Experts of a small language model.
Size: 8 layers, width 384, vocabulary 8192, 65.3M parameters.
Experts: 16 experts in each of 8 layers, 224 squared ReLU neurons an expert, 2 picks a token, a softmax router, a shared expert of 256 neurons.
Training: a variant of Muon for the experts, 239M tokens, 7297 steps.
Below are experts of layer 4 (counted from 0) of a mixture-of-experts language model. Rows are named router (the router's row for the expert), up (a neuron's input weights, with its number) and show model dimensions 128-255. Each number is 128 + 32 x the weight over its row's rms, rounded and kept within 0 to 255.
After each expert's rows: a language model's description of what the expert responds to. This comes from a sample of Wikipedia text that the model never trained on.

# expert 9
router [161  93  95  53 118  72 156 129 158 138 197 161 116 135 141 135 107  94 163  82 146 164 140  93  79 138 170 111 104  91 141 111 148  99 119 142 166  61  70 107 120 128  93 127  89 138 132  43 116 162 140 126 135  76 143 141 124 125 146 135 144 131  65 170  73 106  56  91 109 134  95 136 102 163 154 131 142 172 114  86 104 105 117 129 162 157 111 126  88  62  98 105 176  97 167 106 113 163  94 129 122 100 126 175 210 120 147  90 118 113 143 133 143 151 116 122 131 166  65 166 120 135 143 144 161 119  97 120]
up0 [136 128 148 163  96 180 151 102  79 123 105 142 119 145 107 110 110 149 132 129 112 160 108 172 128 107  67 105  73  50 127 101 136 124 179 116  76  73  96 187 154  92 120 116 126 128 161 104 135 141  93 113  66 140 100 108 126 136 130 155  85 181 107  83 170 128 127 159 151 133 138 121 171 136 178 153  74 137 151 167 142 196  76 168 134 162  92 170 145 167 150 115 105 137  96 109 162  80 136 147 169 142 126 169 118 145  75  67  74  80 138 122 105 110 115 123 143 144 119 140 156 185 133 128 157 144 106 121]
up1 [121 147 131 131  70 163  93 189  44 137 138 145 114  93 128 166 104 151 151 119 139 103 184 137 101 166 107 146 123 183 142 133 102 134 164  92 179 125 123 120  82 141 135  23  80  59 111  86 157 140 172 113 117 161 100 149  96 125 155  79 111 131 127 153 146  93 145 124  80 140 128  88 127 179  92 122 152 185 109 113 145  84 146 124 183 133 156  98 125 178 142 152 120 130 191 140  85 153 115  77 144 127 114 103 126 114 121 154 129 107  86 123 122 129 130 118  43 166 105 107 109 128 107 153 149 156 177 163]
Description: Prepositions and infinitive to. Prepositions and the infinitive to, often after not or before a verb, plus sentence-opening In, During, For and modals like could, can.

# expert 1
router [192  95 139  29 149 107 114 133 125 134 120  98 154  99 168  65 154  79 131  90 131 143  55 151  66 142 175 111 170 162 163 144 155 110 123  86 149 107 123  85 128 130 109 143  97 121 194 106 148 131 142 161 104 130 109 133 160 113  72 146 190 123  98  92 100 145  66 179  87 177 119 160  98 165 101 137 103 150  86 147 123 142 153 106 169 154 133 115 126 125 117 140  92 149 137 137 146 128  96 133 160 107 134 163 127 180 177 154 144 214 131  80 131  94 104 132 175 165 125  81 109 115 127 102 178 123 210  92]
up0 [ 92 147 181 175 120  89 134 123 187 136 134 102 133 144 124 121  92 142 124 123  90 158  74 176 148 124 126 153 161 137 176 143 138 111  96 125 112 125 125 100 107 179 187  76 152  72 122 110 116 136 106 124 103 165  59 143 132 111 107 105 171 197 122 129  80  83 157 131  42 171 126 112  90  92 125 101 153 176 109  99  86 154 151 147 170 144 129 116 114 191 172  85  85 106 121 128 152 120 149 165 195  95 120 112 138 148 108  91  74 109 155  77  96 130 217 163 137 132 128  51 145 119 125 135  85 131 232 139]
up1 [214 116 189  92 166 171 160 109 151 135 107  95 129 149 168 133 111 123 108 160 157 198 154 125 113 156 138  92 112  98  94 128  73  78 133 194 144  50 105 123 110 115 158 148 158  75 113 152 115 139  84 137 188 115 105 143 175  95 118 143  73 131 117 116 110 121  29 120 157 100 161 117 125 142 145 102  50 129 137  89 144 174 119  92  88 182  66  76 116 139 145 132 123 144 108 172 183 140 123 165 128 169 148 120 190 177 129 161 134 164 134 162 131 113  60 149 121 131 166 104 170 120 158 117  97 137 167 165]
Description: Coordinating conjunctions and separators. Conjunctions and list separators linking names or items, such as and, &, or, vs, commas, semicolons and table pipes.

# expert 15
router [114  75 160  99 125  61 109  87 137  89 164 130 149  90 158 145 101 103 143 142 154 133 126 148 115  98 162 117 115 108 101 124 184 126 135 141 121 114  91 125  89 161 132 129 119 101 118 113 112 118  98 133 134  72 128 172 118 134 120  99  81 140  98  45  98 130  55  81 145 115 105 120 101 158 106 171 118 182 112 146 138 152 180 143 182  90 138 118 160  73 107 173  92 137 155 120 126 164 170 111 165 116  77 143 102 122 142 115 156  95  83 104  85 148 228 147  80  93  87 201 112 140 116 109 124 109 181 123]
up0 [ 54 113 129 142  91 100 104  71 145 124 156  99 168  70 123 187 135  95 125 136 175 158 152 173  98 150 134 203 144 153 178  55 125 115 160 130 157 122 119 140 171 148 168 154 188 150 163  76 151 137 165  95 161 173  90  67 137 129 127 133 167 142 137 168 127 130 110  91 127 122 130  73  99  87  50 120 138 131 110 115 172 143 115 144 108  76 122 123  85 113  93 114 141  95 208 126 130 113 130 147 119  87 134 187  94 125 156 149 155 137  65 141 124 164  78  65 136 109 120 120  88 126 123 134 131 133  92  82]
up1 [161 109 131 135 105 150 154 112 146 100 132 105 114  97 149 124 127 145 158 128  80 187 164 119 138  73 144 142 160  54 149 101  78 135 130 119 144 150 113 172 106  75 107  72 115  89  94 146 144  98 117 165  55 108 153 129 147  97  52 158  88 123 124 140 110 128 168 121 126 171  71 145 101 123 163 132 109 146  88 180 143 111 169 135 142 156 117 125 156 118  42 142 133 133 168 124 119 151 109 106  91 118 114 178 159 113 155 137  82 135 155 174 101 150 171 129 180 133 152  64 116 131  92 113 111  99 134 122]
Description: Quantity words and numbers. Number and quantity words such as two, three, one, some, several, both, few, many, often before years or of, plus table dashes.

# expert 4
router [100 128 144 140  87 144 133  93 172 174 160 159 121 114 162 140 134 136 154 120 167 150 132 128 135 134 146 142 157 112 137 111 123 142 119 159 166 121  42 110 140 195 119 160 153 121 199 102 182 131 159 120 144 169  99 138 142 140 102 122 100  97 117 126 143 116 122 118 124 168 117 111 116 133  44 165 129 197 116 121  86 132 160 111 195 176 156 110 145 149  91 123 108  98 114 127 172  83  96 109 128  67 161 144 105 113 186  81 124 192 112 114 167 137 181 114 103 159 120 148 133 139 143  94 111 121 141  85]
up0 [118 133 123 110 104 151 150 137  98 138 139 169 139 134 104 185  99 171 109  36 151 123 138 145 174 133  93 134 116  70 136 124 165 136 143 167 154 127 138 136 109  99 138 120 102 116 138  88 132 142 134 122 161  77 170 159 179 146 111 120  59 157 115 120 107 123 109  82 113 106 131 101 149  98 154 159 139 120 116 141 151 145 177 103 129 132  73 135 201 138 197 124 132 127 146 110 158 120  87 149 115 150 183  99 132 121 112 140  97 154  47  71 134 163  77 167 164  93 141 134  94 130 147 164  91 105 103 167]
up1 [126  86 117 135 117 113 167 134 108 132 105 127 114 209 143 109 150 142  97  40 120 107  91 151 132 136  89 128  73 156 153  93 110 178 152 132 126 152  97 143 212 129 124 142 170  98 119 130 177 144 192 157  87  88 111  89 184 120  89 122 158 182  45 194 146 105 123 131 131 111 103  83 108 158 142 130 159 100 176 183 107 196 131 167  49 106 145  98 131 145 117 125 104 138 102 195  98  50 123 167 143 106 138  91  82 161 125 108 148 151  92 151  70 108 159 138  95 115  62 175 124 156 142  97 175 111 167 113]
Description: Personal surname pieces. Middle and final word pieces of people's names, especially surnames after a first name, such as Feder-er, Nas-tase, Sch-atzeder.

# expert 14
router [138 177 181  97 138 111 119 116 151 186 126 166 144 114 106 133 174 128 121  89 120 132  79 167 123 116 145 111 130  60 181 134 149 161 102 151 135 151 143 129 170 145 126 174 105 129 139  80 165 130  97 119 164 122 111 100 126 133 109  84 148 123 139 134  93  83 115 121  82 127 200 133 114 100 145 170  95  83  77 187  88 130 150  96  78 111 123  76 134 102 106  98 119 117 130 147 140  98 133 100 176 124  86 120  94  92  80 144  94 154  49 110 116  30 134 155 157 136 100 180 121 158 118 121 154 125 115 129]
up0 [207 181 117  87 106 106 133  87 104 154 133 125 125  68 176 127  81 196 133 116 177  74 125 136 145 134 146  84 126  72  90 129  80 101 198 180 156 204 180 165 137 122 120 210 149 117 123 113 125 133 165 183 134 142  83 103 120 131 117 137 111 200 156  89 150 165  91 110 139 126 175  94 136 107 106 133  99 127  94 162 147 115 123 121 133 153 133  43 162 190  84 103 171 156  95  94  71  83 165 106 104 132  19 146 155 120 123 174  72 154  96 108  96  79 130 139 150 127 161 118 159 109 115 193 120 142 129 169]
up1 [ 99 108 120 103  34 178 152 115 125 122 145 171 130 146 127 138 111 135 200 151 125 104  99 129 155 132 139 117 141 118 131 104 103 206 136  93 138 155 161 160 142  71 166 171 158 130 119 127 123 105  91  80 126 153 133  95  80 121 164 183 134 108 155  94 112 133 136 143  95 117 108 106  26  58  95 130 155 103 161 140 160 120 152 123 128 129 130 128  86 135 104 163 116 106 104 124 157  57 142 101 115 141 123 148 133 143 137 128  65 152 148 164 124 120 113 155 139 108  79 164 142 206 147  76  90  91  75 108]
Description: Noun endings before punctuation. Plural and noun suffixes ending a word before colons or commas, especially infobox labels like affiliations:, Songwriters:, plus such and role.

# expert 5
router [157  78 165  70 142 105 109 103 119 142 160 141 147  76 156 110 131 113  90 143 107 174  56 132 127 160 161 121 120  94 110 152 149  84  91 134 165 128 135 148  99 123  94 139 123 135 135 134 130 183  89 112 139 108 133 141 149 106 165 111 116  83 102 106  70 147 124 141 131 139 184 112 180  97  67 126 163 145 116 139  90 110  96 128 124 162 135 114 139 158 100 114  59 187 187 174 134 145  57  40 178 113 146 145  52 151 131  78 109 135 148 130 142  80 168 150 161 158 116 157 105 127 163 122 126 139 166  84]
up0 [ 93  73 179  99  97  86 123 141 110 146 127 142 165  99 136 180 119  90 127 127 115  88  91 183 165 119 211 149 105 144 119 120 161 121 123 176 146  87 111 127 141 117 134 125 131  97 117 136 145 128 134 135 124  90 154 149 149 206 157 137 142 143 122 109  81  82 148 134 163 131 122 113 144  78 134 154  97 183  50 115  96 114 143 149 164  72 112 125 165 145 157 106 180 170 104 166 215 161 116 163 124 100  76 148 159 155 148 143 118 110 166 103 148 140 106 133 102 113 140 149 161 167 112 129 102 133 174 152]
up1 [ 91 118 113 172 150  90  69 189  66 143  90 140  95 100  99 130 127 114 197  92  95 101  90 141 122  54  81 123 168 111 128 128 137  51 135 126 135 130 131 153 173 170 106 110  93 140 125 112  94  99 203  87 144  65 155  93 169 172 114 171 120 141 119 104 107 154 140 135 177 172 139 134 153 206 140 158 153 154 144  93 126  49  77 152 146 175 122 174 137 137 177 119 114 108 111 127 113 165  95 133 111 114 127  91 145 154  84 114  66 137 137  90 157  47 107 161 166 183 143 134 131 164  99 106 138 110 117 107]
Description: Clause and entry boundaries. Sentence-ending periods, commas, colons and list-item dashes closing clauses or infobox fields, plus clause openers such as while, where, until, near.

# expert 13
router [126 131 118 126 177  27 132 126 133 104 165 126 109 105 157  91 144 120 122  61 118 160 101 128  90 123 135 107 136 121 206 149 103 130  73 163 154 166  96 113  68 125 118 131 116  93 146 106 141 129  87 141 123  93  84 154 145 140 108 117  90 144 127 128 118 130 156 162 117 146 156 115  64 121 164 138 111  94 140 122  71 131  98 145 155 141 124 137 107  71 132 132  97  61 149 130 132 132  84  79 156 100  72 142 122 133 101 105 116 154  82  96 138 103 168  52 102 155 137 178 107 171 125 121 146 108 128 146]
up0 [127  85 165 113 127 188 107 112  97 139 144 106 112  66 133 115 136 121  90 155 153 172 142 142 122 152 111 202  72  79 122 129  79 120 138 132 147  84  97 126 128  83 127  85  94 120 180 114 109 144 145 151 107 145 229 136 177 151 148 215 145 189 111 127 119  95 110 121 126 121  99 174 123 146 151 151 134 170 173 119 101 114 157 137 129  88  72 139 106 137 103 139 167 118 205 126 167 172 119 165 115 107  86 143 170 123 128  98 158 129 133 120 125 142 125 118 171  97 133 149  91 158 175 153 148 135 118 231]
up1 [200 179  62 156 130 195 111 126 143 138 151 139  80 111  67 135 132 132 102  71  91 104  83 117 150 175  78 119 159 107 105 129 113 118 113  80 134 113 135 144 141 151 167 121 127 100 186 177 237 179 115 168 212 114 110 135 119 114 144 130 128 172  92 167  74 175 127  92 159 169 108 150 121 130 138 124  56 110 143 114 161 135  90 135 113  82 141 105 127  99 152 182 137 160 118 147 154  99 118  92 127  63  95  87  80 110  67 144  70 131 101 136 150  57 136 126 134 155 143 128 116 174 105 237  69  92 146 111]
Description: Verb endings and pronouns. Verb suffixes like ed, ing, ly on a word's last piece, and pronouns or complementizers such as it, him, that, which, they.

# expert 10
router [154  99 141  97  96 138 165 124 197 158 150 117 100 117 115 143 147 149 140 124 152 177 137 134 147 144 135 126 159  72 182 195 191 208 132 112 148 103 138  83  39 150  84 152 144 129 105 149 160 124 102 133 128  94 133 127 144 143 103 113  69 155 138 125 116  91 111 183 157 148 130  99 152 143 117 153  89  71 126  82  64 140 123  96 209 131 159 145 180  92 130  91 119 122 135 132 204 108 105  59 171 132  95 125 110  79  97  96  98 150  88 117 132 131 115 120 164 169 166 173 123 170 136 101 168  95 116 108]
up0 [182 180 103 175 141 118 142  98 158 131 124 161 171 129 147 115 127 199 144 145 131 139 155 134  79 126 107 152 134 128 170  69  44 124 124 102 116 112 152 150 115 216 104  72 115 113 136  78  87 129  90 161 162 122  94  91 152 112 133 123 133  70 115 103  90 141  69 141 190 123 166  44 155  92  94 158 103 150 160 102 101 138 114 110 151 162  71 165 102 129 101 162 124 117 125 143 122 146 143 142 212  92 118 141  51 127 149  85 140  85 103 158 137 153 117  79 106 123 167 169 166  88  83 139 177 134 168 161]
up1 [103 127 152 145 119  60  86 170 185  44 113  70  67 139 142 118 146 126 129 142  97 116 129 144  98 160 157 128 157 167 105 178 102 136 124 198 122 115 135 141 173 117 159 149 158 100  69 121  95  97 105 165 163  99 170 133  79  78 158 147 114 110 133 121 123  88 163 183  74 119  94 126 101 159  89 123 130 139 117  94  51 101 158  89 157 141  76 170 101 126 126 129 160 134  96 145 168 201 107 147 174 128 127 122 109 170 114  65  90 116  97  76 101 149  93 104 175 133  69 108 130  90 158 144 167 136 135 123]
Description: Common noun stems. Everyday noun and verb stems before a suffix, like water, car, ring-s, drink-s, engrav-ing, in descriptive prose.

# expert 12
router [ 65 120 114  92 194 109 140 115 189 152 188 149 114 115 165 128 178  71 146 129 152 178 108 195 107 134 138 102 119 124 119 143 132 145 121 154 111 135  91 102  73 130 128 190 153 109 137 139  94 145 109 165 137 124 123 141 105 129  91 158 113  98 108  93 157 124 124 140 127 195 152 142  95 151  98 121  75 155  81  89 119 157 142  67 164  94 170  87 151  99 143 162 123 145 158  96 159 125 101 118 162 108 112 177 134 110 202 131 114 148 105 166 123 142 110  76  52 106 126 131  94 117 154 150  55 117 129 131]
up0 [112 128 133 130 164 108 110 176 125 186  99 149 133 156  81 121 181  91 137 132 106 116  84 150 151  94 132 117 103 140 158 147 119  96 146 102 101 153 181  73  56 194 145 118 151 142 120 139 201 134 153  80  98 125  88 165 206 105 125  80 146 162 109 111 190  77 156 162  89 103 148 103 147  92  62 111 115 136 139 128  59 131 166 147  62 157 137 137  92  96  53 110 147 138 151 134 188 158 141 169 142 128  53 118 139 105 157 124 134 102 141 131 194 124  87 165 102 123  68  80 173 127 146 150 160 139 122 103]
up1 [ 82 164 133  85 103 103 172  83 138 108 141 115 197 130 142  47 119 190  93  76  82 139 172  82 132 110  95 110  94 180 145 125 144 131  74 172 164  99 158 103 139 172 135 121 108 174 101 141 100 126  79 120  94 126 153  99 134 121  95  98 167 128 134  68 100 121  81  74 176 193 129 146 103 152 129 152 148 102 130 117 102 117  96  87 214 121 111 143 124 115  90 166 159  99 147 110 131  60 125  86 105 155  94 142 145 144 185  65 136 168 143 110 118 101 121 152 141 173 121 118  83 203 126 149 152 121 153 143]
Description: Determiners and numbers. Articles and determiners like the, a, each, his, and numbers starting a noun phrase, such as the 50 Greatest, 40,000.

# expert 0
router [134 132 152 112 104 106 119  56 170 135 111  67 148 141 166 143  89 171 111 109 131 157 114 141 147 150 145 109 130 173 148 218 126  63  83 159 118 164 107 136 123 157 149 120 104 122 171  93 178 121 113 153 176 156 115 185 147  96 102 120 146 146 103 148 122 162 151 176 124 111 148  58 140  93  88 136 110  75 105 133 136 121 129 126 126 155 153 131  93 141 130 155  97 100 136 157 125 119 141 109 118 146 106 147  82 128  93  84 125 187  83 171  78  84 101  94  92 153 126 126  70  98 198 133  92 112 157 104]
up0 [132 138 123 189 124 123 136 166 148 146 166  87 112  67  90 143 148 129 123 109 140 139 156 143 109  87 183 198 144 172 145 130 118  89 135  92 129 149 112 121  93 185 181 127 132  85 125  98  68 183 161 143 148 116 157 188 178 104 147  97 158 174 140 146 138 109  86 117  86 130 140 200 100 128  87 117  65 108 110 132 131 150 124 111 108 162  69 147 113 102 167 112 127 168 184 155  76  80 152 140 181 161 122  48  76 125 145 132 183  89  75 126 153 105 100 152  67 114 134 138 146 151 197  95 113  82 121 109]
up1 [133 134 110 134 155  66 128 123 168 152 129 140 164 100 143  82 163 128 124  67 154 100 152 152 161 190 138 164 106 146 148  86 100 108 107  97 170 127 210 128 117 168  88 135  78 133 121 108 116 129 105 120 148 141 136 143 112 117 140 125 141 112 131  81  65 151 128 117 145 103  98 140 121 121  90 156 187 146 124 135 111  79 120 164 102 114 203 161 201 140 158 175 103 112 203 162 129 177 111 151 120 169 115 147  94  74 100  70  90 163 117  83 151  80 121 125 133 156 126  90 146 149 147 178 112 119  78 157]
Description: Closing brackets, coordinates. Closing parentheses, brackets and quotes ending birth-date or native-name asides, plus coordinate letters like W and infobox values like Animalia.

# expert 7
router [184 102 163  66 157  93 130 153  94 192 152 117 168 137  77 128 151  89 145 117 133 163  64 140 142  87 126 116 138 113 186 151 137 143 138 112 191  64 119 119 176 147 114 162 146 112 155 172 160 150 153 166 172  95  99 147 102 171 153 150 112 112 108  49  86 175  99  52 110 175 111 135 146  99 155 130 109 116 149 128  79 132 163  95 121 106 133 100 157 161 166 112 113 132 134 126 187 179  96 106 146 131 109 128 127 103 157 112 125 118 117 117 165  68 139 105 115 136 150 161  77 160 156  77 138  87 160  86]
up0 [165 106 127 171 108 132 115 198 146 183  65 116 162  83 152 100 180 137 121 109  75  52  99 170 139 138 110 194 138 166 119 134 145 116  88 172 169 127 106 112 152 133 155 106 133 147 115 101 134 118 159 163 129 195 112 143 138 178 101  90 110  85  99 161  81 123 158 130 104 150 112 172 163 182 111  92  99 111 135  90 171 148 131 183 155 146 130  95 239  93 130 185 118 114 134 106 130 176 149 159 169 112 155 151 121 137 167 176 163 153 109 123  85  75 131 115 158 146  94 142 131  93 107  46 191  84 116 105]
up1 [ 80 135 138 172 112  82 135  73  75 186 104 126 135  62 126  39  99 125 106  83 119 112 143 140 173  65  89 133 106 131 104 171  99  84 104 141 122  38 141 181 102 149 126 145  90 123 147 146 133  96 127 136  82 125 155 132 130 165 168 155 185 142 101  66 148 117 180  87  73 157 126  73 169 119 154  69 164  74 133  69 136 103 137 161 171 164 174 140 145 147 131 170 108 152 194 128 138 121 122 141 148 118 134 131 149  93 137 103 139  95 158 107 116 101 121  71  86  86 134 139 109 162 120  55 117 124 172 186]
Description: Stub article descriptors. Function words and key terms in formulaic stub openings for species, films and places, such as of the family, directed by, Born, genus.

# expert 2
router [121 138 211 118 142 105 124  78 144 146  99 139 167 111  99  47 133  96 141 115 169 166  75 139 114 188 151  88  79  96 106 100 115 168  95 112 141  94 101  88 108 118 122 126 184 116 132 137 193 134 138 142 151 123  97 112 150 104 112 114 106 155  77  96 101  90 104 107 154 165  79 168 172 167 125 116  89 146 148  75 136 131 167  78  86 119 129  70 136  95 108 136 125  93 124 113 157  91 135 129 129  82 134 122 152  88 131  69 104  98 109 193 165  92 111  81 144  93 115 131 111 158 169  93 142 134 141  73]
up0 [170 157 162 165 103 201 130 154 136 134  91 127 125 148 104 103 100  91 137 102 124 177 100  97 118 101 160  51  94 150 107 137 165 101 100 166 132  96 166 160 100 117 149 125  99 146 137 119  52 103 143 165 160 152 164 137 110  89  81 138 197  40 202  75 147 120 155  88 101  71 110 168 164 116 106 117 100  83 158  99 121 197 126 108 161 121 132 108 174  95 161 103 133 130 182 143 130 105 103 171 157 133 156 107 141 150 111 124  88 122  89 154 143 158 119 169 166 107 127 151  28 148 153 151  65  55 147 120]
up1 [123 161 106 143 189 125 131  97 134 101 117 102 123 128 154  84 119 146 165  36 101 109 131 142 167  79  53 171 113 160 100  95  75 107 198 147 166 146 106 118 111 153  98  78  83 118  99 121 161  82  78 113 104 116 121 122 177 131 104  83  89 118  54 170  67 105 110  98 104  98  96 201 157  90  90  45 126  83 163 160 119 125 112 113 107 174 132  93 116 144 109  91 181 156 175  91 121 170  90 142 138  80 128 115 156 146 160 115 123 136 132  95 133 176 138 207  99  65 100 136 181 132 160 119 175  74 122 109]
Description: Section and table markup. Wiki heading equals signs, table pipes, colons and line breaks in infoboxes, election tables and census text, such as ==Early life==.

# expert 8
router [ 91 100 122 143 135 123 184  97 185 169 167 173 131 126 184 150 126 114 169 137 142 153 128 213 127 159 186 141 133 140 137 166 175 117 121 196 145 163 132 105  51 121 140 126  89 114 112 122 189 120  91 116 120 109  95 173  86 121 120 110 115 173 116  97 147 117  95  86  92 113 143  79 104 106  44 159 125  86 149 145 150 134 154 151 229 169 128  85 158  89 134 163 112 125 143 113 163 104 116  76 150 141 149 144 114  74 155 121 125 171  86 128 174 101 160 154 136 109 182  85 114 181 155  86  76  86 144 146]
up0 [164 130 167  77 147 129 104  82 166 169 109  57 110 139 132  98  52 100 120 177 154 194 113 107 132  95  88 140 101 147 141  78 153 137 106 119 116 100 149 117 123  85 163 184 135 111 201  50 106  49 124 126 138 148 102  96  98 108 115 160 128 150 114 121 130 155  91 173  97 146 164 132 191 160 117 127 155 186  67  74 163 121 122  74 162 140 111 141 112 138 105 163 169 103 197 100 181 136 112 130 125  81 111  54 113  93 139 150 201 167 163 129 137 133 137  75 114 106 155 187 145 101 151 117 157  99 101 140]
up1 [140 100 145 166 140 152  75 178  75 105 139 202 114 177 119 126 146 148 153 170  83 160 134 115 144 115 144 102 128 123 173  60  92 166  70 148 109 123  93 108 131 130 144  91  13 177 125 133 128  92  87 147  86 144  98 101 176 117 139 139 116 108  80 123  96 179  78 111 129 185  83 104 104 219  72 134 149 112 155 106 103 117  82 111  74 164 161 135 144  82  59 118 152 104 131  79 109 116 135  91 121 149 124 131 112 106 112 171 100 107 109  97 117 141 167 150  88 134 155 151 126 139 160 122 130 132 131 132]
Description: Place name endings. Final pieces of place names and whole city words after New, San or South, such as York, Sumat-ra, Bradento-n, Utrech-t.

# expert 3
router [167 126 121 129 143 115  98 163 183 119 102 145  71 109 165 107 105  89 141 104 173 150 127 143  81 129 169 147 110 131 120 143  59 180 163 152 216 117 112  87 139 149 115 159 115 106 180 145 119 138 102 154 158  84 123 143 166 111 118 120 163 203 100 145 106 127  66 173  87 134 134 114 109 126  99 170 123  96 124 119 148 169 142 123 137 140 198 100 115 124 147 155 139 125 168 141 182 105 143  91 153 107  72 147 131 135 162  77 140 161 104 133 140 108 156  64  44 126  94 154 107 119 192 151 144 123 108 159]
up0 [178 161 123 159 105 140 151 113 108 114 110 152  64 127 103 147 130 116 146 135 175 102 143 126  93 125 165 127 107 106 133  98 153 141 123 164 122 163 120  92  89 108  72 107 157  86 123 105 162 145  82  77 147  95 109 165 191 130 173 167 134 158 168 177 175 120 169 145  57 104 158 141 153 145 135  64 120  91 146  62 108 120 118  73  88  75 126 116  67 159  96  92  76 109 139 146 110 107  80  94  57 131 123 193 186 137 134 108 123 145  70 132 154 161 160 176 130  97 127 151 138 105 120 116 170 192 138 113]
up1 [175 137 172 127 131  74 104  70 165 141 142 109 169 170 165 147 155  84 165 151 143 112 117 101 156  90 116 104  72 105 196 125 114 125 133 173 129 141 202 103 104 121 125  47 161 157 142 157  79 154 128 149 131 139 163 153 171 101 205 170 133 147 126 109  97 124 132  97 100 137 151 132 172 135  65 100 155 104 131 148 141 133 114 128 101 149 100 132  83 117 132 132  88 118 110 172 175 104 128  67 138 114  87 122 198 168 171 113 158 120  84 174 123 125 144 180  85 103 134 130 132 180  80 114 127 132 111 100]
Description: Sports career narration. Words in sports biographies and results tables such as his, won, a, season, Week, bronze, and month names in birth dates.

# expert 11
router [138 105 137  70 136 175 143 159 126 169 160 124 165 101 145 152 126  76 155 124 137 163 133 120 110 144 167  48 116  84 109 133 155 161 142 122 149 104  33 106 159 136 104 186 104  64 126  92 184 145 136 140  63  94 164 142 122 100 172 105 116  72 107 110 150 142 119 127  88 130  98 172 149 171 144  73 125 159 110 142 120 148 136 120 107 117 171 177 135 140 139 137 132 158  95 135 135 126  49  56 162  89 117 114 102 117 139 118  74 177 156 167 165 121  96 135 158 148 151 125  79 113 142 135 101  85  98 131]
up0 [138 111 112 167 117 108 134 165 121 110 180 104 191 141 125 164  91 120  96 124  99 168 145 161 162 149 108 163 136  82 188 156 149 167  97 166 132 133 156 166 116  83  98 138 173 139 126 175 142  48  93 102 176 103 156 129 142 143 162 168  98  81 121 123 119 166 109 111 134  99 146 131 113 106 108 111  93 106 144 156 160 157 133 135 131 142 114 107  84 101 127 142  95 119 113 123 151 165 141 103 116 148 181 185  99 117  83  88  63 115 148 135 186  78 128 164 174 146 140 158 137 130 161 122  44  81 116 152]
up1 [154 153 100 173 144 176 146  77  94 124 102 115 185  97 150 176  95 112 167 110 117  62 120  98 107 129 108 123 133  93 121 130 119 156 140  95 115 119 126 131  67 137 125 131 171 143 122 125 128 214 186 116 142  86 131 111 119 131  98 137 166 167  39 170  84 141 116  80 145 113 170 131  81 113 151  99  96 154  99 124 120 120 108 202 123 142 133 121 151 143 142 112 116 182 162 218 138 130 102  95  86 145 162 119  82 113  98 167 133 110  92 148 107 212 101  74 159 115 129 128 170 113 121 195 169  77 155 139]
Description: Nationality and occupation descriptors. Nationality and role words in biographical descriptions, such as American, former, German, vice, plus hyphens and dashes in singer-songwriter or 1889–1979.

# expert 6
router [128  66 103  94 120 155 154 116 168 211 122 142 129 109 154 150 141 185 125  94 167 124 118 171 107 146 127  93 108 100  91 150 160 103 187  93 175 106 111 110 128 132  77 149 125 158 145 115 154 141 131 158 176 111 123 120 184 142 145  97 120 140  71  92 145 159 130 129 120 133 178 176 152 176  89 170 137 177  75  81 105 155 166 112 163 186 217  98 160  90 123 112 109  43 148  85 176 170 170 116 147 171 107 148 138 104 152 123 124  86 143 155  85 143 112 129 141 123 145  97 139 145  99 118 119 131 158 103]
up0 [ 96 170 101 140 119 133 167 108 133 193 141 133 113 113 139 152  86 181 111 199 161 157 126  81 172 126 135 106  97 116 105 111  97 140 120 130 128 147 144 116  84 150  98 174 148 117 175 110 113 173 111 118  60 182 170 160 167 181 151  82  85 178 112  82 115 127 116 125 115 122 143  70 112 140 125 152 105 177 104  82 154 144 126 136 153 129  26 170 140 154 101  84  97 148  91  86 132 152 134 223 125  75  86 129 107  72 163 142 108 149 138 117 161 121 119 106  91 103 118 128 112 169  65  87 180  74 148 201]
up1 [139 163 144  83 123 131  33 153 183  87 126 150  89 155  87 111 119 149 125 120 155  76  91  84  70 163 131  99 165 143 143 122 111 137 134 145 118 133 167 143 116 117  95 122 138  89 136 115  76 184 127 129  90 149 111 192 151 201 137 155 161  69 131 169 142  87 146 135  99  98 141 123 135 118 111  77 128 116 113 146 122 142 129 178 172 158 126 103 147 152 123 183 208 187 166 127  72  97 104  66  81 165 134 111 127 126  80 146 168 151 100 186 122  86 135 182  69 113 172 126 170 125 101 203 115 121 149 116]
Description: Apostrophes and mid-word pieces. Apostrophes in contractions and possessives such as didn't and Elfo's, plus consonant-cluster fragments inside foreign or rare words.